Weights of a small mixture-of-experts language model, trained from scratch on English Wikipedia.
Size: width 320, 74.9M parameters.
Experts: 96 experts in each of 8 layers, 80 SwiGLU neurons an expert, 2 picks a token, a shared expert of 128 neurons.
Training: 670M tokens, 9862 steps.
Below are experts of layer 6 (counted from 0) of a mixture-of-experts language model. Rows are named router (the router's row for the expert), gate (a neuron's input weights, with its number), up (a neuron's input weights, with its number) and show model dimensions 0-63. Each number is 500 + 50 x the weight over its row's rms, rounded and kept within 0 to 999. Numbers have three digits each.
After each expert's rows: a language model's description of what the expert responds to; "mostly gets" lists some tokens that are sent to it at least half of the time. This comes from a sample of Wikipedia text that the model never trained on.

# expert 18
router:484442523513451464565458493559492472504480571465514442539488541532493593554489576549501518592584517475508449620569548464453480475550379490492613522544486536541532534480496536481552480453570487
gate0:380540507490475497502445443558509544495512556479534505483478519510512498455501505532437489640487509500419500521502523565489455458476496492430508425571490499504563559499478588489514389559498506
up0:511538491493494490669507493540484494527517620426509529468510534500499499495470511648562487480492518525501492482512501515503567505450504489503459571501636502448521528394487567511570438542517472
gate1:585491501502495489528496463492489495425501501483563467624550505515499446562520548513487527517367449500633467482517456499504503485560494449474481458637417590481571503421486442497616507503504632
up1:497520442422383492499543486492444563451497424490501507552500494385500486507517536480402465498404508497532461498496492500498514434502497404493346433513459504490559500511482474481485509513456565
gate2:635461506497492506503464489500513456455405505498496490496495545571565519474540584418510443454540490513510478526534386579480504498498526452470497487478497520509512355493530581507511501476466510
up2:460487502474506490559492500507466500507527613498501425473466610496513534490519520510514499480603506520442501505566411415512530508489363497508485440470534510539407421516453448597501500506488648
gate3:499425535485471400511476503505511490468502599442442459565570520482497499505476493479415430444526445522461502496501459498498497491669498535498513530504564499474524500469440445534500457500511443
up3:498494559507353495595500481450533484498529506505426457597487540446512544518490491414492530503350461522497494509582568501498461500602590489502533580500487494508556500576504485560572467368508432
gate4:524511568507492528480476519549495534534490532504451388498509481521508501513490521533527490478615475525500483500461516506507470517535485501452598586518500551566468522444545486400512515502514450
up4:504463624498570479501564512500499501395447491493571502457498637490528451562419497546479580650447561483560491506502374541505497313489473503502449427545525506522500523377497479496640381520500504
gate5:627496486501411502603488495498500560345460501454481463504501488419446484460486599495454551478504402547510476548502506475495508502510536395529474523561485497515576490547622493520549516370502528
up5:664499515486262511611496492425497627409486495495487470476506497499363479434497547611499705490502477500491474513503508487489419519505536379500521537503467505508540498527564513521489508404516500
gate6:337500437520504350493536473475479484487514504493458515528513500510459557500363508546472521508502501507608526497537527485447351500499560491502524503558474520407452572503402546506491500624479516
up6:605409489474449500541434505508514490602470502427488506518531502421518473516530495539537498526511487496422492521497457504515447551447509488553441500501637452516527451491397467462388476471463500
gate7:565499545494461482497489426522502530505523432490620474452573559478513470479504508588541483502456509406498506484484390441503491561470525487490524527538551545500467670415578537499633528501536416
up7:445622537601492451519559545529422500476538497462460501493510512500502464559480505483467601461562509569544582483503515496573521499537352511528537547535420609531526504550386505542537531487494521
gate8:538500490513588500571409453521403522468527531518503412496509423497466474508537534457495531480497438452501507524503456509502504488461366527482377400502540504662509511382502534550469502566503502
up8:440586498528549491513517559470501502456515540563439490545532559380508554501492445516562499534560503473421437505485522506513422586496596489423499502415441411370454465551496372542502595456513494
gate9:479427500627555551452473597507495517661437498468489480491499508514556509498545494422539533501547465490390491494500591484488502493523417519579560590477528509390491511486506476535590357475647528
up9:495500467482508485466504527510464565493481440492508513472490494504481502505447485523499394492575481524499392552435512578400516486494483606497475431457541497523499549504498502411503591501514433
gate10:478538466453498501566460543535529499493455485496491529339503486521570399493501472489497497534406529512573406516492486339495459504510500521484469510572395501476469423512338453508515523582496476
up10:523504537496522481424628495519529496446549528525384500617512505594486586489522507449524498472497538509505603546505531503508541537537480474504571548392511511474483500495605477534538496484489444
gate11:493450450515528442502474493501482522425519520497422479495517522505523480487641486543529528556484478500492529529501529570539489480514482583565509483505573391545495533517498533608505475518533485
up11:434508571504499552499503543543507511570445498494574566453396489518497500509456511437509485500392481415533575490461481461447575514448508451487424507502385564465507516451497490512499557435490519
gate12:473510435522614505504319571516571509506444521497494447555346537486550535554489482516475469533540454526483490504463487420441462472503483438388692441519498480535499538473519514488499502456527502
up12:449431424490506485513373515524499516419479500423603471510500493501504485445482494503398487516508490509537501504527505567470531388479472471494506509548445476531504520423491559557383493469491500
gate13:532507509536509477622533545496501393428523555656664487577455506468420499376538499559531535496476548564516519499479348424550506512469545495411513620474508501496521522534552541500436533502501514
up13:590403482569657630582500484512492501566473502562516461591485464490470487500577500498496526502474564495522516495471469472493521547489516489427488516520473505531581524459559591415566487508500533
gate14:322470475527507521586417507512480446435516499463486507506510563541501483557559517493503539501437547500490507491500489507434500500431488539497493547496470531479483529474500637509493495482500509
up14:593486542501486522489572497499441551522516492532445485507551471493499455356355524499499498434466465544613503473486449499468503544469496343512446466513513539616518421552541416560517506421482499
gate15:518497506504563505557490498501611496527554441569545406449518526454462525438493700526603554592440493487524501416507488486489503497539584423505425504356508442490549641530494501505492463493518491
up15:471503539405509474493614462482451455453524491490461437572511487637550487589483452507481537388477383540450464625491500500508502521477503532452517491503601508474508546456528534447497517490491498
Dates with months. Month names and the preposition on in date phrases, such as born on March 15, on May 7, in November 1948.
mostly gets: " January", " November", " July", " October", " September", "On"

# expert 28
router:556436575465527446408477546503537505554494533482482411519503533510456604536421544526543551611520503438440511543550564426465520489427526586547545547557495532536509558540446499506531478446541503
gate0:539463494469469454503421459584596496488498524450455515509526542496458611516497494468380556455435642507474513403504499517461528519464508435502484627585489494423561495600471607483513500505502496
up0:527503464480517501508517427500549463455447517522500549502506549527538509498493526501480477401443511509431375467596505499437508588513502506469500539590511493469518500454636462438544494520490468
gate1:493531453579517464437573538608597474445505531447494486536504474428552547557502524595385494509501552510483357503492670453474587490577637521487575513572495544498556521489518558502515505548516561
up1:517497502461497517475436526489500560438437495551497512495511497497556499472486527441475519463500538393550525494467541497577501494689445450508500531497502501658579476461589521439488545581501522
gate2:505541504573492463506506505495557474521516562544504491578523488536514573469464509447512568499471524506488501469551531495501495506513440417579505603479697555533490507617525441547492514545491581
up2:477585499502496463474500501521509487506526586509502399625567465570504500479533546463512502498479417517473478478479503472497478496520487438499504619476586528540509501599469487498528495508498655
gate3:591496535603482467503503529499514496544548511487526486543543514420499497485567496505510575501537465491488501523555523475532445518439519604536503500558612488590560587488468595476489501606467465
up3:498497492525424467481434462494486440502399519492502517321504540532548489513497490470508584519495552460508514454604499438531501498487526477498499504496498496400381479474360498501504464604500572
gate4:502500522521500488475516477440498502393542524504632518554440503538510514532499480493496500525461284487415498499501474421546458544499481491622551501539593488503555570347628528517497455454532570
up4:498478575498491551552528460503485540584567442544511567550442592525419441505502519441456518497518461476492555508559526527413486494502493504513570502508473504503465575523583418514592512506507534
gate5:454588416453502544486408516530490481375410495544468459482491524509373529471515500565519509521523470328528587502501556552407595502426431557489434495501491524478493521498444466512539493475496494
up5:462490453519457544425585579500496500459550537500500487440494483547513505504504497493430477494502647501490534537511520459457483530506479523579409502494501574436452487500504500470530550545433479
gate6:500554421525539456385513492537506428499402542512530507373495431487498488503460526523536541334510516527484548420519525437633417468505468512503537508513500540527494569538451443524487540504472523
up6:487590532517491511494591496498466530472472533515518576474409503506489491475494475556469505437406507579502574514468479509497562502521531512518480549520503558456500522456543439518498454501523455
gate7:528627500499515488503559500483492497491593500501560469527497515484486497471574547501528620517568532511510446524522628481475494490556534565623507513530604510390529669502504448480523614511534588
up7:519492511566492542505487544523459506480535506471415500443409383449499523517523488500499514478451440477446500470477497602503546491496380422527481607530481577584503498432462547498379452476557513
gate8:514472481428518458527502545459523597454417497500456581404424475534501488524466505485503523513428443512412501512499559501503573529556490533575503505546393496555502626524507634479513501567502499
up8:474432550550484460481493487435539542465396488486524524433502470537494511507472494437501585538440475517519386500564516523501469506536507667498605512519367554498506498552516536445517514583498501
gate9:531511497502509503428536490499560577506456539568523487509499498448518556506588494583418458528496637491448483493526472497508497396615576508504461445547596478480492517499596495672618474543500469
up9:575567462468497496504508517514396509500498467535362425501513585448477503457461437492533510500474502516481458498506477405505509494564487541548582513490364491506483582459469399497500533502512472
gate10:712615437557514497598441504503311497488500499553475509494453585523483496505372503503491574511592492500551552522536493498502496476467566527631504441500411550501600587495485471640484491502492512
up10:435493492431422499559476465496502495479489513602471469506369500491496495504442498480497636586494553502556477510545523508522547501385519560538510500523528531492569556502435485450471425463482491
gate11:485468476476565420481486502475542491450395504500471414483501410454573399499499538506495454593516476544428501434383559512492580467545459500483636488547517503549394500498493514475520503523488517
up11:498447558439498486465380446566530498503486497477503501582528395479501534594489504499485508528484499497485493501479504480487500499490312537472532500507527518623457333508520572445513511528578435
gate12:531503539386436633522470514498487523571459566507464508498506501434483500507592547516494599504498510466448506518486503503538487415492551581624476462518621560642541537466396555510482470671419494
up12:447609510638519472506508488493565471498506508491571477523525482517503499483526540504479433503609539487516481472565541501441516576562519501492426390432471478424537447595492501438551504332497490
gate13:490416517403478475561477513560547382489541490460480498481523379587661517451516526450419501512607432468499454503549480500562490513505466468496567517578575536498521522491501571487520489408501486
up13:496462476404390648418514503522434500504455448579498475495403495464507507447483487468482510522545515479512444494480468532519467709508494486577522471501497450411488470499481549595524502515521523
gate14:501455491522409492446472500566494439483500646500521534435524612469447556502509572501505496566508427503496451509507484475423501496504504504498534490489441526489453522505476478452561465541456517
up14:608431480492547498518511593469517524510501414497447466435462536463455404508446511443500478425540470425633503502484518543471594552496481536500546496488442554507539511451494403402501498508511494
gate15:426508572502494381489525494501560419522498523516502450482453505514547501383587507440477525541458524494450510482466512522493538515510451544492449512482550501466501487498506548579518521545503500
up15:538526485534497536505541497507473522525520459513467498552573440483492480496483500498476411500483476494499486456511459511490524433460550490475468502471498508523465506470549415499479466506559527
Linking prepositions. Prepositions tying a noun phrase to its complement in expository prose, mostly "of", also by, for, to, between, using.
mostly gets: " using", " onto", " promote"

# expert 54
router:486469510542499536507455466479478470546398555523382489441477474463426535440426548537591525554563460437423446599506578432403451543550498529551563532561447526491504586580517512513510456472576521
gate0:614475543410443567509498503457506494477481501429468533451517405506507503487598474501467492518454568490558502552441486486501407475514487641501497534497680600508456515517588518448558393496501506
up0:478491501483493498461500497478532535440473493500483572444500467554463511496536579523447516530425510488494559666455507417419502499546500551504486583504574519502546474489617538358509477486494504
gate1:497456523514532522474497573477477495552502517466509520495515602497495519548393514502498497503469522498463559417569546462524279537461503515497535442654490476484487496593546505493486539549547505
up1:588580499481499443513641487532554507494547484478536480512504405534510523487529555496497529499502488504560469534466466586510465518446504461514503509425518557507501523478452502501494504503497497
gate2:581461465521653431447500489498450518542518446500412470496503522598501500592511510475425453503486502460522494534515545296448447412468410500310506498548531466501434632492501494507615466504518468
up2:504502486495589475479583511480507670559473445499379484501509501508510484479425544444538468568425499518428551510420500495409508571549498359369480448452510560485585466447560548599369489494497540
gate3:490627497506496558383491475458477505512590504544501441424541465415476495478520552543496539483389543469501482544508512505499590557511501477506468484516570486503451569493510513499521517504491581
up3:458470470498501406493502517503504521621479452507515490513498569504535530465500443426514505431531449530524504500486500480508491511456602511542483496472520424501511473504414570502469492633563465
gate4:498496512552480498437500541413458487425498598531443517457616503495493515488655512453550487370330429511556517524515522445506506506505532499510511561488514501511434498490481460510508568579504495
up4:529513440443404545527498526506527523528500443581475501512464467338446513508540500589590502522441499490557566509476457447413472470614531496499543481562508501496527505563475500461434512628493492
gate5:518658559448523499516444442522533492516545502530376414476433470468508470501399561525527528474509507508517520487499512486491496520495513522554507492514500473481523506500544518510519516506503496
up5:501562549536485498506505486503578540491483514518502460474379517396562420481496515552453503406464520501500524501605594494493415526490462546526504494502500493507404498573478480516625543498491489
gate6:324483475514500500498611519380481488470440433476440567527652596557548433514526625510496591605506504499505507514499500496454533504521505515414330504538500493506525542486466507516552570376436540
up6:484593754503600465549618531537498405669511421500500599494510509546483561504510501506497533497656477539500500387500479550499463491482491499527565611475399505503514508647556420464431569431423500
gate7:520479552581543505419486535481505502499495463500386516478493617467575406469490499517592493495506499540511528559493501476353519512499481587558453515486494508443633499556500470366504510469535462
up7:447487548504496508480439500484495499456464575503404502503421499339566453495515378537502533504516473509491499526496496505496530491518450507499500646493492484491556528651514504362520510457503580
gate8:563485506513350501578501507517465498427512533510453502484456514497504532500503510506517471502511438449524432522500503418517495528520497504506490595499497502499433497624564499460500474637529508
up8:520622504408497611500455493504398505442545502486483486479475527667467499520528553507585372529427548434500505498457441472496513545506446587523498523502489610505498462515630479517511497553498394
gate9:496417502519459410505507360535502497501495488524507473443503453503423503459481506509480463535467509499489452440503375546496352469614515576498523410493500480492533488675496433505461499529485454
up9:591497569507487431486446484528485484483526501475489515492603529497500482422495475496584526525521515497503558517526505369595508526503534490508513501380535518518499474504501523466518400551611485
gate10:548525500496475507432499440597566485540593379591500506473597495512483486495613530444572542503486493509457535561493533534484511519582640432476630501538499523487474506465511506488517533508481505
up10:512497523468480500540496500491473476481377504503490491523399506412499462560539499505539433455519396501520528482500482443509375505480513483567450552510504344505473464542474525552437516509508503
gate11:555547468504497424486446496524567524502471540557403416567372441543446596579462495417539433634458513434459459501500499442492416483552460525546631425501514503493472507539412464482457538505498491
up11:505536547585502515501502493497521605505532509505471483531327510507499572444445543470498389561450505501486492555520377528412494610500510494498532489481523505480560509555492500426438635519496599
gate12:455459498476481482508546500531521468494484584492530555452609500541500544508505537552460432423516541557469411492566700476502497516530463455496502548584611476503485562508503460528406468495642502
up12:507537490465427449433393499543520485491548512492508506533559458377591496386505500490497542491516463660478495437498472513499610459403499636495563561500401502520485441560499472520522497490482556
gate13:531489480549495547431452496493471447504513539405545492507504522490496503435518497510500545547510502540482422518513494408526509482442428498592503510477464492528325598637432503495516521429499499
up13:358496475497503498519490510499577514494497465558455586488545500573450519543476513486500525434545486435515503385523492830484461485481549472468487474556547494454585529446612452526584506501500502
gate14:503436455468503490516498494398505442492556492503465554488363429509502432467430509526453500464500524492459427497506543548500479542490552488604490490398443487464464515502500501502508514498490491
up14:520584493508488510622502509517512502412538496404413459503499494499470530493560490497497506504520407373488489567498477491503616579539492559555528498456471497484388449502396482379505511570570517
gate15:517502477510499358680478626641526482476553511435489410492698526536554532572447524505501513574588501453480490474518472502507533420502521431543487419488507500402473523501437487486400454655496450
up15:449539488472499460505444503501493514514302598551428526564556493476507557420663446493432529533557449501411537516551499511440539504501497542497477497498469478520524501528485485415486539429504501
Number punctuation in tables. Commas, decimal points and digits inside large numbers in tables of votes, scores and money, like 2,871 and 8.433; also g in names.
mostly gets: "g", "',", "yg", " €", "°", ")},"

# expert 60
router:536416479484520407473486518528484450566452525508458419477523522525486508467486592593558531570499508495490513608430480543481485469521469591539492524499522564553465593588496491480502510487527480
gate0:511523519489489473482431487500483518507491501529531502497445615526598582511497500508493488513591496321616556456573466457481449402525421499493473424522531430468556490697496513492454480480498482
up0:541451516475506498508509469502484497508455465531500632513474478496609635360545503417506459536579490306566512497462499489461455437532580461495433337510474399517514494598514504390465503462483488
gate1:664484500489507514472480439502524410526500497500606480521453516499506514494475530494512512511581409510513496516499511479512386531500512518494537341482650556584486452556497672486517520506437502
up1:415621517500521508489483481503500502479471514435428480499491504531536496515693464499500471411456575493528660459486480445499586467511421481589488477555396406422489500467509425527411542497495518
gate2:627562480495545601490628510341354448528492521490522519554374550522426493515508531552529524516517457509485429526491505506464460496452571470406503441484500559504524522441505499406417480512495447
up2:503527489486358506436363396537495479544494505531424490572565493595486431500332471511456445492435545497551545443547492503637573452509503454489509488558542495505455456547443495503494508463556591
gate3:521490505443494424510498498491534500503486540687502515497538429439508508467501480477544539502495535507534406521581427615521473530467602598503513495437461505504489504512498514432579473498500506
up3:509499525477613455523584518477427471506392512421445470507589484520515489478505377536537499439513486487497500492444487569498511513496394518492436502504470468497560452478483463490476468477498480
gate4:495403505468510507510503527477525441481498478496487477486436506487514505493502631479494425378515518554445509487531493390476519497452505507516444475500503493509497584505529506558486517420276495
up4:501323455508558512510493500507508507484477455510489399480506498509448523450501516497623519429504512499468498497501480488445494450440373615520504453541502507506512622503484558500511471403416489
gate5:504501530437465455502477499441497495508511557499422542477513589568411469550498501510507579506622491440368503437432542469582508521418500617463493501639483516559486502497465509482437448495376459
up5:501486537511510477520469518463485498516504512495473500491523557543407441615497500510488559535514473474431489457478499481598522513425435551497490500498492536593404491477467507496501463464459426
gate6:474380532551493490499431543494456504449484476500533504564507523512497478504488487551501515448505452604531500500483573533446575504508424509594510498481432546483515499521531592593485571511537467
up6:536508520522512525533538516495477497517483562492476503425505478485433472483360505499498530543598504375404494480501395444506466517489610507480510484441566564493463497488514509512556413502398501
gate7:537497496384497552389480546493472499417485550497422560503564494499441542516594377495540474497571419467536509493479468514426407512579504509455551457469534500494568559455541475470566541567490556
up7:559501501400502505421388501494469492574494505494449431449761542470528503513505499495486502507455515463495489501484511552490498532569371556486449548495500576583550514514531483467611512558475531
gate8:514520446497533510499457498527471493361463495479529484518500499597619511563658486495357506519469481487494604496525570432502481521454542501487459469534470482471501484375521496469422496430496558
up8:525484520579496502481445516584493452508491497501410529392537429503479525487600512480466497514500513485509502496508510467512527505462501448525557502513488523487411487505402486378386514454496571
gate9:540586463489487514528515482497512494467450549446341504451499520416371571579470473575497425499494433464455581505469428514470512476499539417511512479388554463509470506551503487541497474647617471
up9:418503636499335503548502495474503499488501493513487503501527460529483499501497500526442606590556503464459459490501476492498485485511519502524448333378514468476501544537450388510395486542506436
gate10:565505535469480492505510500541509504531494456509539509486517501500505425496498504443485541511656400477493478487435485510490385522502484526602500483465330495531297443441453547493457508512532401
up10:490509512470428399512435515496517502465487472555518511542467432500486518498351540433409513486496499527484497582469495565486483600531571481548479495487439501515412501516500519500369523505501514
gate11:451458568428504395418558570543490465532579500332536522526355535506424475477489461501417381468451500479499521489527550496465488506515464510431512466381547456533488482563545511491400507509560483
up11:553509499498442440496606499483606456449506537521491505476520394499502505504508621524499415505498499483534443494492498503488501484519497500522491548471592461497522605510345569499542409503502493
gate12:498541490463538398420503501363452492504513527497484495501578514502522565429591500547455534488417504509485541505518582481499502495490531505496506544615482379568515499492489473492481502528580502
up12:501485514504382533500500485611528540584325426504505496498467500498474396569462526458518431519497510497589368537476461505515442486507441472426500446376504544425479500499597501497510493473505632
gate13:514516431588522333516584501517480548606543390511502525509512493504503481533568517500586500494492545449466508462465451634491606472520457503497319365548500559546486498405410452513512388523513467
up13:481405486508478499511543449511408600504508478499483507504643454521491496520501461540501498525443527494524565531484481463543541448543507493501547395524511499571431495429515532501498466491493517
gate14:469454513522529622506490505561497508485504594491370496487461577499525546483433518508500490491545466550445390575472470426496497546498502526440444482558511476558517559499519511497591559588509495
up14:501621524491474483502473500523506509370588420460500555498604490500519498504584497455553504567472498504543586519553508530503511455502433505507615481417487497500489455542443500504357471428486513
gate15:456490494511483521502468546584432556394430516490398493486454498509496512520483492509480560552491501501525454556511518471483507665489516598546556508505579495487484484487495523404495490471531498
up15:498476503414511441499516473473630392560461510521538486498554503543522504498546506517586499492447468500487605422470401524517508353499493482512415497512485518516510525494456498603501494500455443
Sentence-ending periods. Full stops ending a sentence, often after a name or noun and before The, He, In; also ). and ". endings and though.
mostly gets: ").", "\".", ".\"", ".\"\n\n", "\").", "."

# expert 10
router:502564611502569449478481573477514458448486480414510409518520567512506594448498546521546490460617491467544528597485507563516438511476506559523492445540538499568553525535507447551528476483548498
gate0:626427502449498416511480490433368443611503497483551511544515561513472502508530606525518528487520494488262529511499499521364593552556636504401456500482483511460589504504483497506612504440537505
up0:537493498486473422471480476437430492578557476516643504482545529644491472499515507547572611484552387515502485504507473440530495557493519538506481451515499503484503528514465472504546495379484535
gate1:576521554443503506486471452524524575478474520331487510510494402475522594497586483504474512511492521450499418558502557504554494576477507475506495522478485532393501487396533480567521413509456508
up1:445505497623502393547506568506435395564479503505519457523500554549503445525501504427447452506493504650453468331412488486505446483556499425475528424481430529520438498491527497475508569527531496
gate2:417504420603538500415497495493386515519472516499505442410545539475489485510373496504496518474613509498493512649399554498521497563502479495467501533529480501496499582531440533504441515481498486
up2:501555590495492498503502455521499585488400507494414503555465514481507440484522498523456454639471553527464478474545492499510512464514566542489500501518490480532522524453530502441474450644503561
gate3:457524516575342460457531535488542510519565493524527502529549483639479481442518497564546490543475510575505485364509442478503497544515445477477558528613500495534444514505501498608555442506522499
up3:430503500630599565504437452513419555429511513518427511476398560431500494502494503421399499448511493502532512570472506502489539482501499497543501463502453503480499476466579504497463622457499472
gate4:454525522460476499549500454488535367449482538383493665504494653396456574490497500502409480494595430420584519478427512546536440489504415527540601460599472468569500502496569492507515511514499538
up4:371485482479504488583524506491468392490376584440399513513461533401508644513497502439490500521476425499501532498516520523554504518494481503492441572519468481492481475555439456587461484595499554
gate5:423505553498496384526487484494509475500518482513478522509477560447476500491497501540500670495500386559423547522476347481567481495498544403446490494574517512444516463496483474485416577493457485
up5:497541497394474486522493503512561486462488513559481487499472558486459506500635492428541532493505453490454531469500511497519527557533510355535463496607514488400493399504576548490512482475501573
gate6:498433548531496494547549503483541568515500479460599502482395490500474428485520469467457554517436476533497522454522510599494517385461589517606533509497526507509494555505387501523535502457509522
up6:501506430590503501592514494493489495396500436583430449507512542494444557515439503443500503502575641481561501386515495513517500643587492483455495549450499502490483508507486514509498530504503584
gate7:496502527510499500459472469502509480500554515501526477532500508513648504381498533513485498507482541486484510553537506439532420485489454576488492539483503405568554510518499538500533472499502498
up7:555625496493563530493510500497490509509479488514537504504518442553462500472535510505491509535493499488549449532544511697501511499474492510503503676414526546494459509494439512500544502490552553
gate8:666493507538564499511498493504551534691529413500498501485505478494442436497504447514497407500527506416548512512507497598510417356506433567533510437485453510464487505459478385552507516500562425
up8:469504535523465573474513488507486507479525493503500500496537526496512498637489500500442511472481526495405486539481490526431594548494499501436529513588500511632624499534470585486498515479478663
gate9:501460502530507501476523508484609540525498493504461513499471485507539494498501319511510500446570477519401500520522506613541527502540503484471556488501526501549477510492489501469503507603512500
up9:503497490562427526421434474486489497549553506502452554456512487468324502466511509500504600388466450374499529483571495528499582500494596448488511492537514527517515516546397509543580464504496512
gate10:461454420562584498509478514547505398475528525500501488464370492499642495526483461495470477506560504539545510527328471449500566535537500554456482500499599500373532495509500381416561546500504503
up10:491444537501494502500560492495511495542499508483489488509497533521543470508499501492469400476453383476481487496476504536483449504493305641437520499562570438532440423490403637508500485360503535
gate11:606472521522647449442533537509422483507441546443520498497494572501499498507569501521500622502471469463479541453538504497488478500448373504506592509469512502505490503472448470494494431499562596
up11:469531675491502500441559523493505594445567505508610549504499508468391494504512500614469514497532512422500499458510501471503495567497452492468508435533449496473503476512524520502498452504623500
gate12:525495502553505561516507518504512357354555466528535526500484425496461372436499486488496362429503512503502486491502617544487534498504490568507467472436593501430510499433509548499374501467516494
up12:446504443433470490495500506540545569621471522502536519610482475448532496467490500484498514507474502522499454491581460475451498503454472465492506538503535490587465464533588373489547500537502443
gate13:493612500483504509579459480489517554403539386584416613489492538489514516518515528506565486529493496421508476409493435468513520516477405571484438499609533463428415499468450531504482498520500432
up13:568516592540487504493484497495505634493500395502517496409510603529490501370541504463512492495418476376489469495580455422500497465500536583513404489649489479470474499536339499500480511539484428
gate14:470606600495492526536502526498565460628470522415501500479479512511540545497429501648468492539523404502499527502494512520524513473573481482507495495499569603436532488452556464441574503477502401
up14:505478373485499502456495499497371524487541466646408600578523507490503464472522470404521497504534509497495427576537501589408439476531502505543515539534487459503472478535435500505483504516518506
gate15:528539499512475500499486492493502470450531524499556474598531501503592550537505533511391476428576425457501452506489492485524487487561499471488534500544516501496501504629495523498497415571501501
up15:499542500581420510564499543557500496355507500504510494501501486551524497500441499554504578431602505500500492561508492437496407499494498500494496501540500574452434498454459624498471480519473498
Infobox field labels. Field names opening bulleted infobox lines before a colon, such as Born, Location, Genus, Genre, plus "by" in Succeeded by or credited by.
mostly gets: " by", " Genus", " Succeeded", " Coordinates", " Species", " According"

# expert 55
router:547437601478459542458496545509568495556528583520484477605485513505489503503461558548503580564511469430459549585586544376493531452416478501557476575493550523524535583550490487498483503492601465
gate0:515595509507500530652415459499547514407468485484404455437429497497514488502283498490430526568483534512497422496540515364507501503512359485624491471367505503498496478512470475524476500569529507
up0:498498480520500425505502490470522516590519515517485515502500497501492533439451470513607498486513474505587495527481494526505459500483504483481618485501562490447503517510497451533494503473513509
gate1:582494597574496498497512505501647483530489435481555559517550459518489526541473534418477490565481469525430499556570566516455394552562529487517524445500573533522564522581498504514490506545518411
up1:522514485560583496430564513476274509346570606538484512474407468483486555497467548517455514503613488430449498509501498470562501565419570512386498545505531527456470445433505500512486565285506497
gate2:485535500448475472649475628492467503431566502451454542510566504551530393483470484549497519518412576525432543464496521470468374465531498494497496517482523598518547470491505441498445412507500456
up2:520546514588524434486443492589293542515554469475512501427502520478541517397478500431604553527449501591579508491502392514500505576467554540538504514482501465505476460477459527516406618500502500
gate3:662489552507528418562606517484549520468508480486536515585538511476473529479572471460475564499474475520392478431577522486500406510481507502422560514502507538500457504504499606489497553424485380
up3:351487479488429512440405488513486391506541603477543431552503498511569497530494495449335470500568479457511484612493488429500507547505518464484369514474495488501612502452505459523396502509460502
gate4:522454546540531563482497480512561534507454487580476572567551501430509499483461473507425509503497496394462485513440507542534495499472549585560474534492499499402485490500489478526479497412423430
up4:519563546498259500483522500524514505509455486494502515503414499494451463487497612535506499505500501497498496580502537535480480523504479522499615550590536522492505526500556574456404421462499444
gate5:506492492524542524528528483494448370520456511508533495442505548511518596488483504485502497513507500481519384430497530502502523462495732514492558488559498441344507490527538591450498496493496498
up5:467419504520494530482661497495466511491437517501516454524547522646502504524565467479504488504493694464533483342510547490500469490489565500423566493530504509392503490560551491427515441483498498
gate6:542477550485478431486473485474420489439533530477526388511507479499488469505584535467505485485457506554495528490503413415608389557491379471506388493421500528552504508485534456479445602490498576
up6:553552495605472594452535503517539517495501555476503479500500462476588508496511505522499482511504457512496503534473597472493502475500547536507555522501432499504516500500396524517508570489502476
gate7:466458559509442497535283527504479468476502524484561418452500489528494509492479506503447488595614440473469482501572484596503557542503448541455490498499469500497503500447554424504495512426465456
up7:644575503509563495596543449502596449592503453509479519528451585481508499504573505377520493502500515519562477564409492500583457465531437510503556456502545510548518522517448509494505398533500527
gate8:498508464500626497505508467575513500496557513521498471499549530460478501548480500484505468473502505522457420500506689534523528506499502508613428504541550568492486536499425499501500539550563493
up8:500451527505494409499633493448506549453478503447498586470472471510499468485524510490494509585462458516492538664464489484499464440531574573395491528524516435444478491448494547597527463574495498
gate9:512523506501471428498483536468506435399489441508462493481630486490499498441515483512497553506595481541499498484522519461519452497550505491544555536397532487621464534484591460457536573504540500
up9:497502491487472502526457522505506496529512485442589600542433516518473527551490498492526474503410529507513505629451501499499748365481502494430504506550476563429597537549389600519380445555468496
gate10:501537556514500500455423509500490496546497614504529515412499513450494504529495510477506497521498483526484561500420464311500470479430498500517557522490489523499533506502497571495473385540554524
up10:491481538502484604504497489500500509489512478456469515471493535502533589399564500537470505460422491498559568512493499465493553477486439610419484501501504501502571457502525332514617496482499445
gate11:533478527503532467488503499496511466496495492456422479545360489570526505603436500470498488465464448494483482505537512447502470476408533516560406501413420492449453482476510505498479500514499506
up11:504448534502519528549486514512507480503533498505490563428575507371463618461580461479441433509546524494495497500541505457465488527504492529502486519542499507615379556530485505635425474566538497
gate12:543518471497506467426487463498537536570509514529562496545500476457443500402453541506367506456492474582570479452520533554647369625499387439446456476490516470504486474507510482512486526404546537
up12:514564503541472472492491457559523542634509498581576499553503394496411518461498551490455503472496306535493515502501500551646426499466549502496454500442528461427477470494450489471425582547608467
gate13:474494470502476559486471455485466454515432487489499526481507424590551492510556614496502543583565515572445465496392568501486528402501504501356437495499508484595533481467502543492461496500493465
up13:472542488458505504528504557502523623493704553499481495497562563606434492502468432518528526486500530525545500503505541533492498477588516489499518500479453493415465603450502598492461505336460517
gate14:496500505496559503496493480444494486497500478506572490542435496510483363483480484525491499487523554515459494532546550457524523463407506413587455498331501501431547464513570574476501635459505494
up14:485514502509504562491477475473532516491499496499446509501538441473620490412543500522504543505551574516486491542462506516471509519522442443494500487493480479484579500498503507455485506500490390
gate15:519416507514525554520568534467442509421497490422451511426511580503509404400410482561482479500549388392499534597555470429500493594489417508566471437344500502505495523498522645497482489472505449
up15:495407505490502528500503544493509492542497433403483539510475499505503484545383470584474439483487681461553507531511438449531490512456485395496570495496468487450497523512594513421471517566452474
Prepositions after nouns. Prepositions linking a noun to what follows, mostly of, also on, about, among, as in prisoners of war, depending on.
mostly gets: " about", " among", " of", " around", " Of", " Despite"